{
  "hidden_size": 96,
  "moe_layers": [1, 2, 3, 4, 5, 6, 7, 8, 9, 10, 11, 12, 13, 14, 15],
  "rope_theta": 10000.0
}
Below are experts of layer 12 (counted from 0) of a mixture-of-experts language model. Rows are named router (the router's row for the expert), down (a neuron's output weights, with its number) and show model dimensions 0-95. Each number is 500 + 50 x the weight over its row's rms, rounded and kept within 0 to 999. Numbers have three digits each.
After each expert's rows: "comes before" lists some tokens at least twice as common just after its tokens as in all text. This comes from a sample of Wikipedia text that the model never trained on. Tokens count by the router's weight.

# expert 17
router:482420521532462458470515601529489457472551437424414438516583421464443527533412479557521586415514508503479500518415472442489541505556509472436455461538631595499447461544483466448455487463569536592465518510559448455483471483451427468497483563468547570463447419427421490546463537503531506469
down0:457498561454620517525513437450410416537466444431574478568502496519563562446487524502465571500554522434415549524513534535529528563600531523595527535403472536482547455506543511472577445499450522519444460503558520582495498475563475552385558457507507497557608532486472503556565496591512485539
comes before: ",", " (", ".", " |", " of", " and"

# expert 58
router:488454375518447502487510531611481474489531500456528529512547463487515591528499478555576549391476402409495496453520495502568583439414585489472487453546490496512522527559473472401489608497576534522502532553516478497472525494426466504423536481471541516463460404470490506614496530563489624461
down18:432569536435516628400464660457512467543460516507526414533479533420508556450431482479475498533494611495506468456496455441563523551466469472513462493491517553432455389483455496543418505478464545472524526568516567447454515485553558570496476519508531606523550427455568492457463465546534538507
comes before: "9", "0", "2", "1", "8", "3"

# expert 4
router:518413472582495469509511504533433468430414445433486554501546462558501528475451453515547583486487489453512406469442459450567507479479484463431425441515586521443511488529545457442523589444557493601544503529535432490511441504463510456376465568475597573451476468501469438477430384487566533478
down24:550589448582551515539554498544442526535512475457460507506449402427511504530518500415442560512564539490387550489412486536572423515481444473475451503502513502586513572539612505512622544482574527510468538487459482467406440563509475524496502497613497532486459527517513478510631409520538519479
comes before: " to", " by", " in", " as", " on", " with"

# expert 53
router:467473412535487464459481532572472475457481401437490527458543471479462587512432418533537503523542512383492423506475537439543554457477548535474439425496503491515465579542506439369451540459531476475520553538536514407494474538436444496413470539476565526519533407503573451535506503617504576409
down19:558424590541609605558608492562580471488432534541415469540448533527520461520565536575578474530443451554489538464489521534533465518519406506504444521517516488481515480548415491527471448579507532556458475530504397491463453505436513487395467530431536532436578579477523499543556530554474439464
comes before: "1", "2", "3", "4", "5", "6"

# expert 37
router:503426500516418463470525520590469448435490454519429481426547466518429506591466498539551614494482427481549512529517428428501561479500534489491381480579554609462468550526530465433409512475608468506475502544533450411415500532447464444505465507437537561455488461403530499479445545525517500442
down0:536536412411493507466462475438413503463495414528403434568457464545398499465545465489486611555540534434581443524456498578548586623505511563522556519525515462535501434421450491456518521462470496552535484448485510561434584536484557461503455489499410498566511517478494548549520522512487600551
comes before: " |", " ", " (", ",", " K", " B"

# expert 63
router:508419510515407474513470538552441437467528421423426485527558442472492511578451485535561609432511522450517499522462483442537546491587533448423455448537590538414483483551496476427510518417559512533450538567574481485489418514446422516488461519397540548447453441389450460498447542532507515478
down0:592591453490547514563584563440526468511510468463468534494473451513480409426463456503479417583470520521452543489571493479536425414457392573481475489556553550479442491576548468490539628425622595506512500526518512549405523484494535427524497521572545553480489551533489555499452468468496517487
comes before: ",", ".", " |", " (", " and", "'"

# expert 40
router:491458408484508503423484496567489480471513446411426505488544486438495628527490440527553533451479438360522470523472504471490555445457528487479470469494455500512480553542449478363428512451537498476533532526539486440462481544448443481403534530504636493506511421500581488518493524630529591465
down18:529518523458442562538458528545458487426455474483535520399506576488451596540539499525422547527513482464490473471488401438411529397596525544539497380541524524494490523580467421395527496574557491468513521483458529522430457477484564535541573533484528575520532442400528456543445421557454542514
comes before: "1", "2", "3", " |", "4", "5"

# expert 8
router:550439480565451534460518512576451496430439478449470530514553523523486577619431471572500536456489496441446511477464525462507549466496494518428420450520545523531477613544510449478390597486529499582522562523451437443502508549441467476496564517455518530457501492533497441597416556603460523378
down3:422512635487582483575472512516453533463555553562501577513575567537517592553550534504565552400523466501526396460379484506483537433486520572530505532499447515487463490536537526500484450539502512604511456453416430469504418514471452478517504420564443514465532552485503436447453540571564561492
comes before: "\n", " ", " —", " L", " P", " A"

# expert 35
router:546440491566461492464499511548370375455407459468472528500518505477441504495473503562580523471517487435508444526453465448544554440426520495447441496526507503392450494521483486464450532527534534609614494580599414478462490555483467407482518542465533497449515433513489445509438406480544541422
down0:530450495505443465443413553464474587539560550462481535472521414534531616553598481462406457447498466597550442483554484534483528525550487489457431498471488549496573481630540460497564507481533517473467509556509400453472553511525489494414513494555469531547540559552466545556556425361492496525
comes before: " the", " a", " to", " his", " that", " him"

# expert 36
router:501433397543435479480529501550443467473462464447474434518497467468537578514457463566564539436479455431497460470508493485523543445413613424518433493535511510419454469576506459424500601533494522486493495546586522451506458561470426515413508500494547573438451498375492487602490524554527572417
down1:466467612529557385497493505496531535561457367537393484573437474500432600526507464423567534490513477537440465508473522523419518535545460513535521551481539479496490602441473565604500476466508498480444441461457445512452417546559429391545519478534442500501507501565474524476521459487465509597
comes before: "0", "9", "8", ".", "5", "6"

# expert 62
router:584448502546439469458523499560419471464428479416450450535553463471481540586479451475503534513478520468476502513499477481505500447447544487388479421501521553530454596541497397456425546454523465595538529507473461460491470594516410494491532495486473546488530470511527387625481550571465537361
down2:506484533597551459456519520507549524470530505393514500541410537457506540424552548546516546527536555495460500474492495502400576495597476480420376514457549515524487496569536452569528562473508500593510448486598481458427507535536573377451513491541523596494400500463569530544472465529562431494
comes before: "\n", " ", " The", " He", " In", " It"

# expert 7
router:547474498570471496486550518588415477456456479434487486510532429472372600521495455551505526405480412477467514485461439443521589478423502518451449413559558493459475546518536478459397546483569502547528534498438465458395479552487473499487547489483471571427512473517537384564520519500535556392
down1:479582475506421545468523579572428545452592503451491500479565478469524482488594534481534483450535550406419446581474544435434509553583563448491580419554485527566553561493471471513566440443562440432547451516458566541568551496505547508546464412463507449464527495454457494524588579528507471505
comes before: " ", " \"", " P", " S", " D", " B"

# expert 61
router:512437458583492498510450493503367387474423428414501501499532526438431506572461482519603493489487503441450484509527448502550568404428583446481489447527531505449432505537533480427418567481493510521610517550497488460466469549512444488444529514488505534411503488528453448509485418475593512389
down1:507530510470410450492455464567446418542541496548524543524524552514454436540523482558486479494539496580464583567529506486523576448568517477435508475544407365421555541443466502486564476556530533515533498591487525529540472545476484462556441474523447448522509514576632516552463591356503470526
comes before: " the", " ", " a", " his", " their", " an"